Below are experts of layer 5 (counted from 0) of a mixture-of-experts language model. Rows are named router (the router's row for the expert), up (a neuron's input weights, with its number) and show model dimensions 0-63. Each number is 128 + 32 x the weight over its row's rms, rounded and kept within 0 to 255. Numbers have three digits each.
After each expert's rows: a language model's description of what the expert responds to. This comes from a sample of Wikipedia text that the model never trained on.

# expert 29
router:099127126104077114073160092168168112112177087122105110121067122181173143181218080168115151104185154117105116138098139117124124155121156148103107128150116143159160152136126113080136195140124124
up0:128145138069049178140125171163110091159134124168148181116134134144129157134148129141134121142116128126146147156080089110140169172111147144132121123076142136103121151188125136144147181154160123
up1:162108125115129127133105101129149130079104135168140124146155114134161180097099110121083172149164149161112165161062162180196115181122104103102138161088174170141067119121122171061172106127113170
up2:147081156166118170165101084151160086135118156195094103102117155115105125125171114121093144172103160135120118096145137119169119108188174116100135124144088146125104105137167127123186203073114129
up3:193129128109065091130142095102148133097121095158128083183073149136166216171089168148156121128157129167100078124137146162109145105121105177121121139065098099153088108100108159092095135143050138
up4:214160158070114159133131109156100171132117129101102151194131130189119114188120157131141130177165160153083153114114149165127149142157110081119105177099070150151136112128173088122185147083148138
up5:146124097124141135196152119121088129128147123118189150138159113129093166095148129124151140130122168138123160136075113152165119153104118071119076203142157106153143143130106126140180181164126120
up6:108169132124118113179099173121147119070102119136132092135138120145192117144147147118054144196114146150130060181148152134143121120137131108104127068193113103132121110122062128124161100113111179
up7:136072202129155101115115138147147091123127113152127121138066145141129088148118141135117105146121082104130084165136152116105143141112138127125067133123116064134122140071115000111119146076105151
up8:129162167115128165109127051135087118063137108149138100113108180164168081161143097091132115104133138145132128074094161165090076140109159124186073145166099111118154052113121158070139137151128124
up9:177137142040125132116115175138121127151128098136091107135181141151122084102167132132157152096161137146149125171085095141110154131094136157118202173120149116134170154121113173116151163138069100
up10:112139111127157122097100086141127126090102108155123150088134221129165130151115088133150137144148112112146110120122090134109143118146124155122135136236127093114142144149080164165197190121074129
up11:177136153137066107081112129126128150135140169123215067107122149146172151172184144154130112140155123136084137171068145146122087159097057122103127151103105095114180134174078117118138111098161132
up12:125085163108164064126171129144081106070143094122124165122072153135130107178137139160116102129109168157093144144144139091149170124092210133114133163109085081133132105134120211102142146096101111
up13:184064163089143091119134085090127082115110153074159108165103197142202110163157117090113105142085154134145108139087089178156128104121119096157146091135142091153161112120137132149132108121135111
up14:114087145110114182151180065088149092129131145095127150179080111115135112172087056069149124129187119158078113159143123107097137142092109084088107130134131147163109091134151127177110153119157054
up15:137122196081160126104140112114115110097146119124152135091116197032126145141117160166123137121097165110161093125098147146132076126095112092184106132137130082099150154089182115167117086091151149
up16:114151122125146142101060102090132079075172078135157125139121213180163104187134143177163075177099158128199095146085166139161083095123162110082137098115175098139128099177105098101152142132184129
up17:159094125134190156128070132155126128055123121105160201112064137163158115168078141177053136118093169168135165106120165143131127120110199104136122113124120153117115115157131119117118223128106128
up18:166124144131146147097139144128128086155124199163099116127089166115158109157145114120157182128214108133172179163107105146146113133145151138119075168117076138147096177119119140144134123128162148
up19:112093100099121153136146132143119078126171133124138088138080125171184123144102094145114122136172145145129109155144078120140177083107129085130097148104128057170093096061081136169133161081117143
up20:144099045144140152133112143143101106073135147090074155138093161211145089121114079111101110122123137165165183157087111136184170124186051163119112176132131095136159062169115172119118146093149059
up21:173102155111123218126161166103113092100161148161122147167109130130153082118189088127139164135111111144158117141065099180162104135110158106135149126121059139130167109122136150129147121183089111
up22:174141086111103131062139109163139095096147191121146115162166170127169125164102114133150128118185136125153051105146113129152142062128101136116115164122126113180167064141132186102083173014074092
up23:164163159078127087162094101123129132125163157171205056094117181175137134163153084082160096132139161156102147126066116112184102096129149140160115176166115087125110153092071149136122197186137119
up24:109136137111136148142113117109166069080088157169098110138080122182144099191140085129102119129079132102170092192097123058113169163194144143154139186116071079182127125151091144123172124079114101
up25:075166175107137130132085128088066080123152123092112157151113143170104137087158113119130082174149165141135174139150086096121115099120134139165095152103117057237145170092124130137133153106120133
up26:158117122123176107161181146137155075120084147136099117164145132150141082124068152146151146093085141106088151133158107146124197111171129207148177147128119084164179129147102146115113144147073155
up27:138149119110154141148100202141103087151177160105111115128146199132193169121131139145109136124099111120155163108055145127114122124070112084091096100136126087164234095088117158115163124076118139
up28:091116110140135108146115202110097104113154123114138129126127141116134183124126100084087103141124229119146152157116129126090120130124099130144134087142179174149151191169146118131161141171082042
up29:134050152146086084137124182133103135124170137127074139082130176127110087170127098063105122132113083175091114099125074131126100146155102131146172181203178181130172094086111121127121155124130124
up30:055096109093137199138102121107131062125095129150158093105082156102118131165162121172123139192178146146128143124085116098162115093122146103159146150180130129202140109139079066083118110054138080
up31:169137208051097151143185132113134105098167114131135105099098151119192164117155122169161109114172156176129122136089146108151168098147157164098103107148107200192122103116140180121111130097110135
It responds to: Space before numbers. Bare space token just before a number in tables, dates and statistics, such as | 23–21, on 28 July; also en dashes in scores.

# expert 21
router:151122105162138075146117099153145124177150124128142092143163100078121136159084102135145194153152076100165123126097133076153153122073148175149110112145098147117148130164113102079099109187143190
up0:159107186131099132056082120118140105127166142110189135115148112134171164158106123142136074122083127188176082140117123151142196098072099167188146114102131113091109084111160079122094162155127198
up1:130085145127106085088104079099135084069103125226147140109122147135157079158153149125115112141104104178147134142090138143117149113141054154182135190151140143134122063131119120163184129089134119
up2:180146131176166112084124129188136127130118110115131128184136113093106120129137106110123130130120094142164106172090181093137087103078141111205083125153169106108033071145128123144176158132158149
up3:196036125081130141132103115115101149100146099190137081144093166137149127099098106147168122168099126118221076121117145109150090119118137142120089146122155168111176115098143124123118122183132117
up4:199112083177115076093134147129133129125152084145184144084148138115127138126118156152176109109109148103117103165087127115134130064161120132189126173184113146085148081145080167128116148176114173
up5:125085122140161099153139099096147111108145155221126079120101108135171113126111136113156159140179145126129147127070110075102129135125138157208122185141097145152148107134102123132138158073148104
up6:167102151091137091138132106106049077138109143137171155071097126116168126151158148040100091108115095169195143087091098157109134109138147109113166149084128098093160074097105129138106105047088113
up7:165127092077128145168113094142117056181132179145116071085116133108175099120100106111132162128120084142202101148107107085169117069086089139193161123122181131123164160152169169035106164159145119
up8:143110125140123116195155108109125094131102156121148118131092112105189148120120144105083133147074118122073159100161107102108119126118145183132121162078199178134168110147063212161114110133123052
up9:183082089108104151115091098119091057145139134131133099159168118169118140088098152151136133198104076127155127166155088095115136049134212105110154161151106134109187112172164120112101163128164123
up10:143096140161126125134142094047146100174117094123141077139114125093142161073172129116094185135102157122132138078138128140141125138129112165135148176211103134130120141135187168180112144107139100
up11:065148163099116139172127114118083107124151155138207135097202150163174182146101105194137166162107125145123137147139093118156156054107117133137101129157090164122170102153121175120181095074114194
up12:154087130135127122149153115110135120091135118199092111123143132039101096120076070125117129149119087173148116096065080180133103106147128138154075118175136181126102162096112111121132109111187154
up13:156080187094031138115188135160225075129168104100149090123110104122115161177129117149160104119178112106099102123117118085123110128126155145124163118151137090166169071139106134156175134121135096
up14:144097154145148133130154127144126095082162115103121104135129161088141142130026145176142136131094111183174139152107112171161132144106163157172170155130119149090093141145168124163122153132156115
up15:136091140083167151079123131101101069171214166158155075156119151112120081126069103098064133166061115125165134154066121112093133169115143164078092134101090108104129167166125159100101079148139113
up16:140131142126101124100124127084097106167111121189132144084096103086143110076110142145174194129120112149138182141134191106112142122094075110142097148113109172153127132121122066077151110094177141
up17:144120099143124102117085093168163120150098169151175131200105142083150117137133169160133109152102077144150139172106049098148153090142154184152105138166113130117145105217087129138074131127102212
up18:112103119139132113149108076086105111176128193081202098123111141125112084129110134145157124133177100115164154202115130071115086091100152085170103139148168152161117110112067164153186147178141134
up19:132084170108117125138124132087110114170111138085061078143162128148181159132099092089174141140141128136162233130134061175139122148085078118121135115119144113165111114151101113172123126170168205
up20:152081127124165093115098155117101117123123129129098106085154218094158165199093133100136169111128119091121131198090091193154127152152152170119130130129114166121202092144130119192141138047085123
up21:232124158125143122182173117126143099134111099125144154128092153118191161122124166131121123146071103101077150135138101155187066139194088209193094109138100114150116060134138091166171143162126167
up22:149108124108145081172144094091141042132073118116106128156143146157168118089117180111133127179114118159111169144106128143175161108131140152176214173131134115174157097108121154148149104069135130
up23:140114147117212106102105082123124081143132115127127061106084193118109158083136124120154109137126083093146101136111064100141091097153185124178147108100122140138173119092069106091063124103172144
up24:116072170141154130111218106136098143176088134145163149135090188100127122120127090136149184099155067148080108131147113159086124199153109134180139133034103147132158144174107152142108097151164088
up25:071107139116202089138130146097083130084137126108122163137159160150124105164150093115153136190090123123148159113134116113130127127035152159108184135148146076135132112132093103124129122125131097
up26:131117093137137219102145116146133100130188149149139119134095211144136128113117137124160154150116076143199095183089061110106088086091136121155146129167111125138168131119161119119119099152180117
up27:141114148105151104122093143124174085204148127160142063167152102139135151095085157072148142082112096101161147167101148179143079095091189126165162166137151087151143110122140087106072148109114144
up28:104126156147123140102148174120103094143124152099123090121076153120172204082065171142145144141111129165140117122145127122148138109117132145140141085158130135143169131156095141128142098134133066
up29:105141087162163169136101078115067130097147084135162069137158159084180101122116191156123197103083092110109136151122126152139089154114129133163058167104120121093105133124130119116109137142117133
up30:190095174120115151169146110129150084175148195154182105132144155149075126090060116071191141103168124084190131156155170119156113095090124132148133144098151128184135122117140147140113065120063122
up31:131119118099110071128162138096108165125134093155094084140109115199089106154105105087101200115087091177101153119140050166145134115117082107153144096142101107154125029137131098097122148131110126
It responds to: Opening brackets and headings. Opening parentheses, brackets, quotes and === heading marks after names or table cells, e.g. Mondal (, (planned), ====Metrobus.

# expert 14
router:084185125181099106053178048157129147142119144071108113125134114112146188167201111158117113102114159061067149136177118101121077168079169129084128085082104173155124164140134095116171156211104107
up0:125116177058199085174143137134127096088079138182175163118112188071144195140133125087107096142080087098091159133102101132110115114123131097155129169119092120141141126151079148161181192146147122
up1:099123098118097165115125071126064148111137075102076083104090133114131130097137174092129139109137112151108130128101119169149101133124077148114112116108141127098127097106059091170171096176170048
up2:151176135147091130147128146112107129109078112106165125171158159144156210115152134134119176098096130154221143228137143121120141086136130091115158125126087095229151124123120090123121128120137145
up3:113176168169152134132151181175105053179109109064109152194134114117143150151175108095114127137091097102092100139114099131112138097120088124120168111132127139110173074153067151148187110132131093
up4:144102181133163105132179159139125121132154144107105132147116181141142103102158117154090047168125100122146172085132047100111041167107155092149121096117030122148158157165135111168120132176116163
up5:110103114117125120104117052118104070139141151142158110134121125131156127101150152119107085103119081174126183154153127093085114178100142163100111158104097185151135106166130132130131101096152032
up6:073089154136154158088167085121143082127067121105096190111093188147152126173128145098154090084143086133150171120120142120085106118126189086125124161088123118135134154177104105146130110174088109
up7:105156195070129134067152144106084055152113151116163131155117127160101106135099105129117151134110098105090122154105142139119131136100158115105118113141094173106181224100103132132196144135133088
up8:125145174110167175125131096104065098158083109095215117111074160110114155076107111146133137173110094155163127130097145141136144132057143129155149140106116071135149102127060156106172134121136168
up9:170157120129116201095078030112141086152109147121167139110136109147112180149153116161108099108157150190179160108101144124130115162105067134178137152134158144115165169107190084121126103110194132
up10:139107096154078113144164104159140118152081179087173072119153147105160158098147133135129136074156130148184163157091113169180096127121121112113132094166123158078060098126092092129136128134182067
up11:115144129165110078070113110157165119157104182080166124183084199133185148117168205144075110030145101117115128167152109150129124106108110111123094130151143140146091149161123132167168190098090075
up12:108154155092128139118133091117099140112076177119145097131139153134193148105148061144104104111088064149129113180050118141158172147122156120126184160114075177112086101100159121171125126169115150
up13:136113140104127150104137091146110157110124126102145087069111140127130132073158113134104148110152155159122148133119094078150063136138147087110166190080144161150139097121208145195148182130136103
up14:128085107158171068091126137150146125137108150062126170149098189139159118147165132105138101126132137151169091170071145103116114128112159110177148084118139140142128061169105108091114112096101126
up15:126123169150144132095102151138144144097142137113132128112128184104171098151189156145127104093130112128104158134147105145163119112157121151100102152113173157094109120100149151148150130075086111
up16:077143102144063137166156101187098073119081087088127087147146166112130137130120116122083074173074139113147164138131187152164074116146113131099127114125129152142120153103133098056172084110063139
up17:204098144143119092146156159143164152096105124101145177095113145101145163144170103085082131108084148158136171150162108113085122145110188115141125193083102103170150060161127167067159131173134155
up18:128110194174086170136093121153096133134134164173173170145157114154151123144128132109090098113169079126146145149051087165164088091150151139118075128122067137144106112080128148168108095134144095
up19:132121106115098097076156084152128125114149087099150097091146162134116110059143112089136103163186158136116129133118100180158153145142085189193125157164147146169153119174140102174102152105129097
up20:081076103071094141113122133150126129139172115109116130164114147092158110102110108132107056126105197071132119175139150137094054130125092086126104149179047086157116108119115132122159096153098134
up21:154081126092114158129094134148107118104088111150152167154104165090107173064109067167107144099176183089146092139154099094203169128149088128123182117138108115183129125101136118104143141131091170
up22:200079181076085085106143119119124104160078173101227121092109104161146122153118163051154119114158141177121140125096073124164116135160076155172163119164111186137141104127114134152150113107097159
up23:106156184142142128129180138108127104121051126146174121117157158107165145138122128132080069094133143121093132154186114072091133153111129146131111133103103171187125114133064161153121169118123103
up24:103150183143111097097196145109130144144083125087146095154110097180161130098181136066124134144136151116111139124080076210079095132107110111162150117107142160109162101151105107151167098120076107
up25:072129128062112123138147101153148086094105171096097097137135174151150146132166157105089083142085102132099134150148110107136112148155156143085064174081092117153112101128105147084199147145135108
up26:163115096031116165140122116183146124110103079122141142088107158101149159179130096103104153149076162060124135095137119130101105173135151154163130127111121139169083087112118103082215134139096109
up27:121134141118111123123139120083132131077053092096108120104123166149130193099141111091129114129051118133118145142151087099152118138124139109112054142128125204100165098067156131118153141159122061
up28:149144190113165114130162033074100101100123085145101074082124158042125147084128134081134142111177111089162150122095155134098150107142171138085135142119185131139167104142150145119072116135131103
up29:103145143106121126141125176146097066118122106177174098181165105123160106102078129160107110095095099157158144113077101114066087084154121092161131115105128102080094133135107131121161147086154137
up30:107128144108095106138179098133126108120139138096162160106163122159109109079104147104166064102146161139179146185144148089125137143107108094164187092172117152168137147151121128229139136163078103
up31:120132142153098141084174135123107097098112183122105115188130116162130137109143121107110111170134185151097142120112177097156060156123073152086157162062144159145172077112059138175174134135144108
It responds to: Spaces and closing parentheses. Spaces before numbers in tables and infoboxes, and closing parentheses ending bracketed notes in lists, such as (age 24), TV Series).

# expert 49
router:118126148171154182176175121138089163129136203073084127144150096130105155146188096117119083147143134131099110159166160151160099157127144147107133136178112121187166121127190067140084114097049175
up0:132106132140143128144132158164098158111093110151139156181120117171134087095161098096097102163128159148138141107111134099186093138100132097130143203115149140093115111100162123114144183101083181
up1:155172133089149144114208120136109120102127151113149115171087103106178140139192127087130094184166130089138186188131135127153148113049122109117157107129120060157170084143177108143158130069129149
up2:159143102139099157123166103147134094159115140155108134165157158106177174133109147098140123215157161128160169139102122171170091156137031116097128063148191133167110066088130105187150109125122124
up3:108079144040116090129163134091112089162140122156123169068182116146119120153163160147095154162164098144140079160111148139170091121141154116073077123165116070110152140154122085126134137124148150
up4:166124125074173132163161134133108094101128112173109136140155173153132092128163120060142114171141099174092116130163171165117066117169133091108134108153152134184212127088149124143138163084147143
up5:185111132185155135143106064091098139112088148113151132124114093127139132140182146071113112138117099126153138211139124114168080087181094185105149143141160201120164100113149149146086107079113123
up6:168090173098120124098143134157157107114106141118190157125113114130126144107102138117133154140101111163140168121084104083157125034133136111160117166128152088116171126184104202180130140114117136
up7:125091160107150107123171171073106107079120145168134095136126131173096038089168105130089095168095175083112087183111087163095132156090093135146117078127123146164067110156133054105121129160081128
up8:131119142099098125169156139103156104111098148130146087129088094131078120091167117118147143104167159145142092150094197124197146101088127112104143127142111078113114102115190100174097175123081113
up9:177087067104125153159158135133169160109104093204157149094118119165097104105134203129108149157138105093172160142116124087140149157112084110104100166179084144152151077111201145159077115100156147
up10:131090126123078144122140074110082082093092095120106141196153109088113144157120138075165067158064115059162124165148127128116097158150115180095161142166097166104122106080154133157186160180108157
up11:112083120095122235136099127115125076154091160114099153155134116123118182175131144104112125166129118169107152148112113125100135155147136180097131177091119140149137132137140084146153145099052145
up12:143075169072062117184151112092152099194114116116134157102122129166119115137126112104216141116073100122160105100182121185088134128140146135163129072132179185160103141081119150147150240156119155
up13:145135162145192140186069154106123129128167114130164115131168101153156144154140143165083111173131154102148152140109121090177114119122147116127166162177141096134114129132099124088179171124104134
up14:120145174174132108152180133118111126079092147164119119139118190108086096096189142103086111094145164131145102155133084117132143135144143113130049155179127120112096097207150105114152090083154144
up15:105101173141112191148158091102146115088109146102130164114102103134100132085123141127119112137155159121141111164078130156138119124161086119131164083167156136158149136117091143164122122118070136
up16:148134151097173173174165055163144111119159065145177110079116160136132133127109156129139129150110171171093121163095081087159090102153091152186150151053107112060118083170165150103145150111130093
up17:176130127038145187150097116128094105121124163179127117124147112124101172103171174119143115144118099178130167164152156189107121147104163137155107114113144123127129105138136111097089116108112165
up18:192115154139161175222136119139098150088085158141142110076193101120093177156140120083087080148084168090172118152107122140114162140133106112188127129102166106062166096147139073177128190132160151
up19:139167100145147214125101136113136082104162149149129156204150160124140147178127114103130088145112092102159113153122133103099129111140108166132118084134128083121123153113160114122155158093116140
up20:103162177114113116088111154106058143096112141092115147170074067126198137116127203053169090184168072159150161185074108152058101158168117131135119108176115128121157151089134133115096143122127078
up21:089144139160129099091120134130134093100084228209124111105091157179110136103150130096102100116131133152158105133094140121141095087052147119132103147129111045127142097092130090120144121143103149
up22:106128147122164080102121092118086137096105190145143112167118135204089131104120129110125143142108071112081160100099124165155127106161089141141093152192151120145068133141156051181121132111089094
up23:108138187127117153136209082142097126093181152150156132181093110155098169098173130112158100145144170141129108178069109137174107126109138106168128122136098125096126148096149083132073167114087090
up24:188064161132093131105143113134057099131101128113132143160083130141176122160183129163084100095110117189086139140113100163145144160133116136106136141159108093125190121129091089126084143085133155
up25:114111146113183160192150187058080075118156108112116150123177131143108106223153087089097120126159085167152148193174138081115141144102106167111150137059089113130109121143106118166099089135106162
up26:135115106092202172121110128149147119134155158117129151131157114122091148144116118105144116161077208177161197121081144168153075157080057110168141100138110099145141085071123125135111117166075099
up27:132140155146155140154145121121097114129092178154159152089084180181132092107168186141109075125105131169135109087203041122141120149090082112077141118085162137148105054176133071144087147153152127
up28:140090187152132158114143124156116134157129156150100113176156144140098132124198148079069106139110081090112152117113099114136096137156058161122150168119099138124133121123167162111106160095037154
up29:145103182159201165120134131200144106058066129112112156125126126120164121099134189086117074100135108157178107136156154167113116129103120137090165117126093089133116090081164102176087142156135114
up30:139117149149140048136149112052118081113147176172111117127141165104185150142112086094122077106107068091101118168103112150105098192198155134120120119125156102109150195124148063162103157115091090
up31:185121116143130175137148128084120084100158157142093184203079180182143103198161112122062061161116110135087110197149075139107130119109106094151176152179124166158132156099177102173083137096116125
It responds to: Mid-word fragments. Middle pieces of rare or foreign words and names, plus table-row and heading endings, such as kn-ick-ers, sc-iss-ors, Wh-oo.

# expert 5
router:193146081156107078123129101132131161071137141143135132136150146141100110124153125130138122135143141112076085124129173102161174183104146163045166145141113161155089100088105160094087156143134060
up0:162102102101136133140144066127073149134137118107209176151131092162123156102157138132082060141081172157118101143156090129164156149184116138106092138072126122069126088135215120110133132167136098
up1:106149132125124106107143148083086129076147097099169138161120146163136105038181156136081186109137138094112120129147146120173100109134108098128177151122122130122146084118200104149094116172159149
up2:124156094099125172167105134110196114077133119160152119149162186114122169153131170121163148148177177090139103149088122129130175136128105133098137142198131133094095076049104138142100129151110100
up3:166069129080120111192131113142118168074142110153140099112125108157104139102148171112117164136056098119097140142166171121163177123142124143082138131140116087103108079106125152141171179099166066
up4:173116104132136105069140096111121088109114138105160101127128183134129094108138118141123140184116153123040153107100114072200177173109097120088149137125128134098074108123139200157147192082092069
up5:154135135117102149145178058131143120103149129142133083120129173139065136087133136061145120151096134149114053109146131130126141168102162160149130114106169086068164065145151124157105155098132118
up6:212134141088089066144086097153122132071098156155139136122127148117072144077101122089075069127139146208065064117089125138172177133163135111133129156185095147153121155125157097086169135180087101
up7:146120136159108090099123105129097153066125087232114128126164166147099096054174200122130140170124123100111099132124095137140166158168101080115162163086161151136144026088177148113149137084048088
up8:114121093142138084121152093134116134101192048162214135105084134090106128094109135095113144127092125133115149103106171122136129118168124180130151107118117079115133097088135138114152146087106134
up9:176177116129166138139150144145077096143105133103166097129136138065144091092145107139147137106082107116103105095141129151230164128102158092108152132174120102105175066155209103126171143083034116
up10:192109163115166141178112134137105167097067091161166150155122155129119135164046164117145081165186117134087062087155162150116134125170171130164155113129143118131088075109098149142133111137123102
up11:178115157136114110176162112132114117076140159123194151126124146156087103123164102097148105107064144172126091138086116143104119150092184124052117159154166101143129100077086173150154159113127192
up12:156084117144148087153193174137083137081118135037126105186094129164076130122153099117151112107121144162098121137078112096097082126159163060080109150132118134115041126131129148100141151111115118
up13:128095099123113135133115075052070098062080144157164132120134160147134108142115131071112082130118111106110115131173155055155184154135153138146154152090071078150146138104119163095161118138149060
up14:167101097106154154116154116106112129092060120122164171141181193098089105079090084185098132140088115116098056142115089130110167150095123083072098154150111130134136087152156138155110138134111133
up15:108127126121127140130174069117071049121133081130136123112151110134107115160156126133073102180151119164124141136158139141178094140123140142151159155164151066117083056113066150109129123116122102
up16:183155108072147155148141071104126156106099121133101074090089120094133116045153106120164080167177102177122130076147107113143145112154089176095160161099136122138113053102149197144102114085222135
up17:199142117142120150108161140111154106110062116126126099126195095174107116104145197129160090136130106127112168147126134132145116119144096091116189156196080132110171126130127093116156141136125052
up18:092094158118154136166146128110129122070155080144174084161113095061144091132080138140107092138135126139087125140152184156185138080112169125125116104125135119139177102105132149151105138157101109
up19:220122118106135128116133143203136138114128200096140108129119168071147131135162158138096151108112134152118101137118133120166142106082137096051148167169115102085088117105110153127167116114101159
up20:145108123090117100092150165087115133141163142091168123117121140192132089148123121171108119179134152160089124171139075093156160141066111137158145156200104168107105061080143079132157149153125161
up21:175089086158104047173160131171160114081139068194158127113122181133119105143118202151110108142108132141050204113122105123180156155083138059075128117136045121111099080145141170127090134130135132
up22:135139119128178116131074094084145135114091112186143150131171181128147096078144175106090064148136149149123135144094150096132116186106158151075133124126122125183126117053033131160083087130149145
up23:073138138097131106123130116105083121092117150154158081161110166109117164107178078100112081154121096135101167125173172089116147124131080063098169153078149128124161137157154131126117140110145146
up24:198151118092164076121173103086095117060150132125157151185075099126156062083155116155119086141120136101116108126093138141153134135110107125104148123116133166124130102122098183170141170097126071
up25:203151103081113111080083104097073102100136129121160142102172174130066097117197144123106101130162161121090110165114144121114126141123116127119089126121058122154101139084169138121169131105068108
up26:152148124078140092138150086130122125095098089141129065162165158139114159091124148113148115127112152143091165134155120096090092176145101127046123114186107119162099109103183085151153147155119176
up27:148099077145123093082120105103105132082150139078118157200110162180107119136171142086094111165090116217160098128115153104129193102150055141150214126144077099108125169065158194093112153097112102
up28:138132172154098151156132129103050126090080121114137077128131162143060133150160117068118084099126102184119096148099146152163167076035136169106152159112124143159130092110122113189132098156124140
up29:121087121126079118108177106111062178060130072133126138137108140145154133104131138121131129177147118165096086135105124117117138123131071129076155126114139121123090068146169110117156096146073158
up30:117150096111131105163118129154126153093135180113185097164080143124052139051177129077118065180146130113142106147122120183154155093087116145129126108118074130126105091085114127126140076101118124
up31:118142105225099105203143095119109102068093067122202101105128108119124107126122175092106109098196117143132163150116101114154168063123103093103147149134146177068157105156140139111106137158175089
It responds to: Units and time adverbs. Measurement unit abbreviations after numbers and sentence-opening time words, such as km, mm, ft, During; also stray word-piece continuations.

# expert 60
router:098121249106096158151151128118192138164136104137103159096146127116083151109128104150158129109139178129079124080167139125120147151119172103099115126129129105130149136087063140077078145127110109
up0:093066220120138160142167148119103097171123151165144143111133145110151142134125114131074140118156161144110196132150157141123081181188128079114131092091178188094110136076102156137085112068158093
up1:097124164154179130068109103107118103148121103188178100092118191112074151112162112068172207128170162147120135101091137084152152139107098136128123110117177149144134142110144040120130098103127112
up2:116120152046125147134169125079177109147142111080100129123118113101130103106106148141159122149074139106179118148127161108121141103103095119121150072114171069126199131094123039112139157106112088
up3:122117185157091146130133102137144097080047101148128108086090164152138132138098110129145099075121141087142135123139132049125111134090111183130145112135142100124154143130076166109130101126105161
up4:171116114094120117057182124118156084116157092131133140120135121124081073112076131124127158128122119148113093117102159077072100062162168145117088139173114104107088126116099182115146111083163134
up5:113074143145095175113107085085140088146156177131112076119167150141145102051120102068136086076131125160129148095177098150100158103122124109142138105146084151109147077121148114118135087136090130
up6:153101197146079152148097138090154158167113097091155081121104156142095098115146144125107120090149133174197101116071191107133196118120155119161142172090126120141075120108139166162106166111114095
up7:145108189111151071117134087133172114125147130108094130125107162157124075098092094104157137169151117177177156121096165099075122128133087134134112188176152112100180106146146078104093150154111183
up8:138132230117138128056178132141175111131088103123150164113187127112105124122048117116140085079106152125146150107146145112097120068155109171119145135169187156052128131126126098164126147132134170
up9:066105099043108046122131087081116045134117143138122136139136098112083137119130098096116136093037164094136118075139150197137101138090134158158116103110122146115140126141125142119132161110106125
up10:127102125109132201078132130077138077153139136166127098149095106110059140163125165152156128145124083157133106115103042074110100117143109119109178107162146141204163119088191152124135146138174155
up11:167135109057127154112124124139131094164107117138073122175136159093163120131105138171145143098133144163127137109117103120148176124131103102102126149136119122078130115063136136147117085074118092
up12:113120120143175196117163101057100058081188153187087120112117178159074129097113181179142156180142133181131128097099112079107149135096143079159088104129114147132144137089134080143078136133124126
up13:191140170094118098150126140136209076125112109105087138152037166123098141128126150125107156111134169134097134093088106119164126149167151054181102133156133076084153080051135131117104125154137172
up14:133148211094108180127110137153134112108122110199165194163145151113135111072155143141101113145093143138087139129136129178147174089146130083140110138141120111106106094089091115115121095118150099
up15:112125222126108176138186121090167081114170100144122154105175127055145104094127110074120167146102091116145176117165094113122123105194100129159145079118108111089135119139114152125094141140150173
up16:167097218133119168139158120116149066187122069132127141105139132132088201110129134089171172143119203144153193158139064121123122084096154102123108139127133141098145105157117132120115103093110086
up17:179091156104089123148174166121124084171102130097129147157128160145135137115130150100110137139120065110109150140101132155102086083129075100158146173169091119115135116110128121114131162062152187
up18:139164126108154104114124141089222096161078136128185124158154188143103085116119098155182125160086131128172154112167153131129093136127039103114065134137153107187086167136092163132076115097155134
up19:088119238102083163159115134133147086193145043106140131128148131166128112112084159123067112076091152120132137130124157076133171118132109115108083072090129099087082079089069136133179136076142084
up20:101115162128108112158181174090105060157119136134143129126139139158079173100144113161147113146133086167126102141131109089155175150119207128122163120132075166079101145175111101149086156080137134
up21:120114183097070105114143125151157097112147068119201131127191173134122188100150192134083119125146139114145100172111112187119149153111117116122143114132108109143180195134128116131107121172113119
up22:105059157044154132134129141157064115163056075185118124116105111071122119079145106136160061122130148087130091143110158140102117098122117164084103172108116178143126099106099141113164083133092095
up23:115060165141163147127097116139203085088140127151130179143132149168113134148101086178130112177136138156105124143100123111149179154161129118136093141124100155128136134142133188134155077096122097
up24:196092136116042081208042106080105157118113127165149119181160149092151157146156167117112125117112179140135113132135154163150117087169111091140112108237087091142096077120083129123094115133160166
up25:184130212077094138122156100137208085169090029155093096165131108166108169119079140155153138140104099109133145095103123130121150086139166157160115139081168102129110108143027138119124189093127147
up26:180112144123105086102159159131118118168092147094151139073164160100162099129130161100141172117133145162092053122168092101132161151111179112137141098150070134091024079169151175049117136109090138
up27:139103158136100087181148098078116055132111120157169117161117151133100088157110100132115129132133070121123119078087124123170148111146095136040060158142078188131079159145129121132103128204142156
up28:066108149130097152159109095063180081146143132148137163128142160162128096093117146154181156159049132139145077080122115104153182074171138107143122101129089118169144111105121151115153115143145120
up29:170105178115107158118127141106068087125144120100124095140125125112149112111161140087153095035166122138123148075084161136146120168188050092157114156099081138194124176134120116133170087129144155
up30:139153125116153120176185070032109081150138149114155095108131058151073105061150134129090115161116107115129153105128118088106117159110162116133135134068137177090183167112161129173115129175092098
up31:111104171137083121150119163134188103184127104141140115120096149089107147134081124141140117103083129110108100209170156122100150089155110077118100100156114150116081091107089112114160128065151164
It responds to: Table cells and numbers. Pipe separators, spaces and numbers inside data tables, election results and statistics, such as |, %, ±%, 1,208.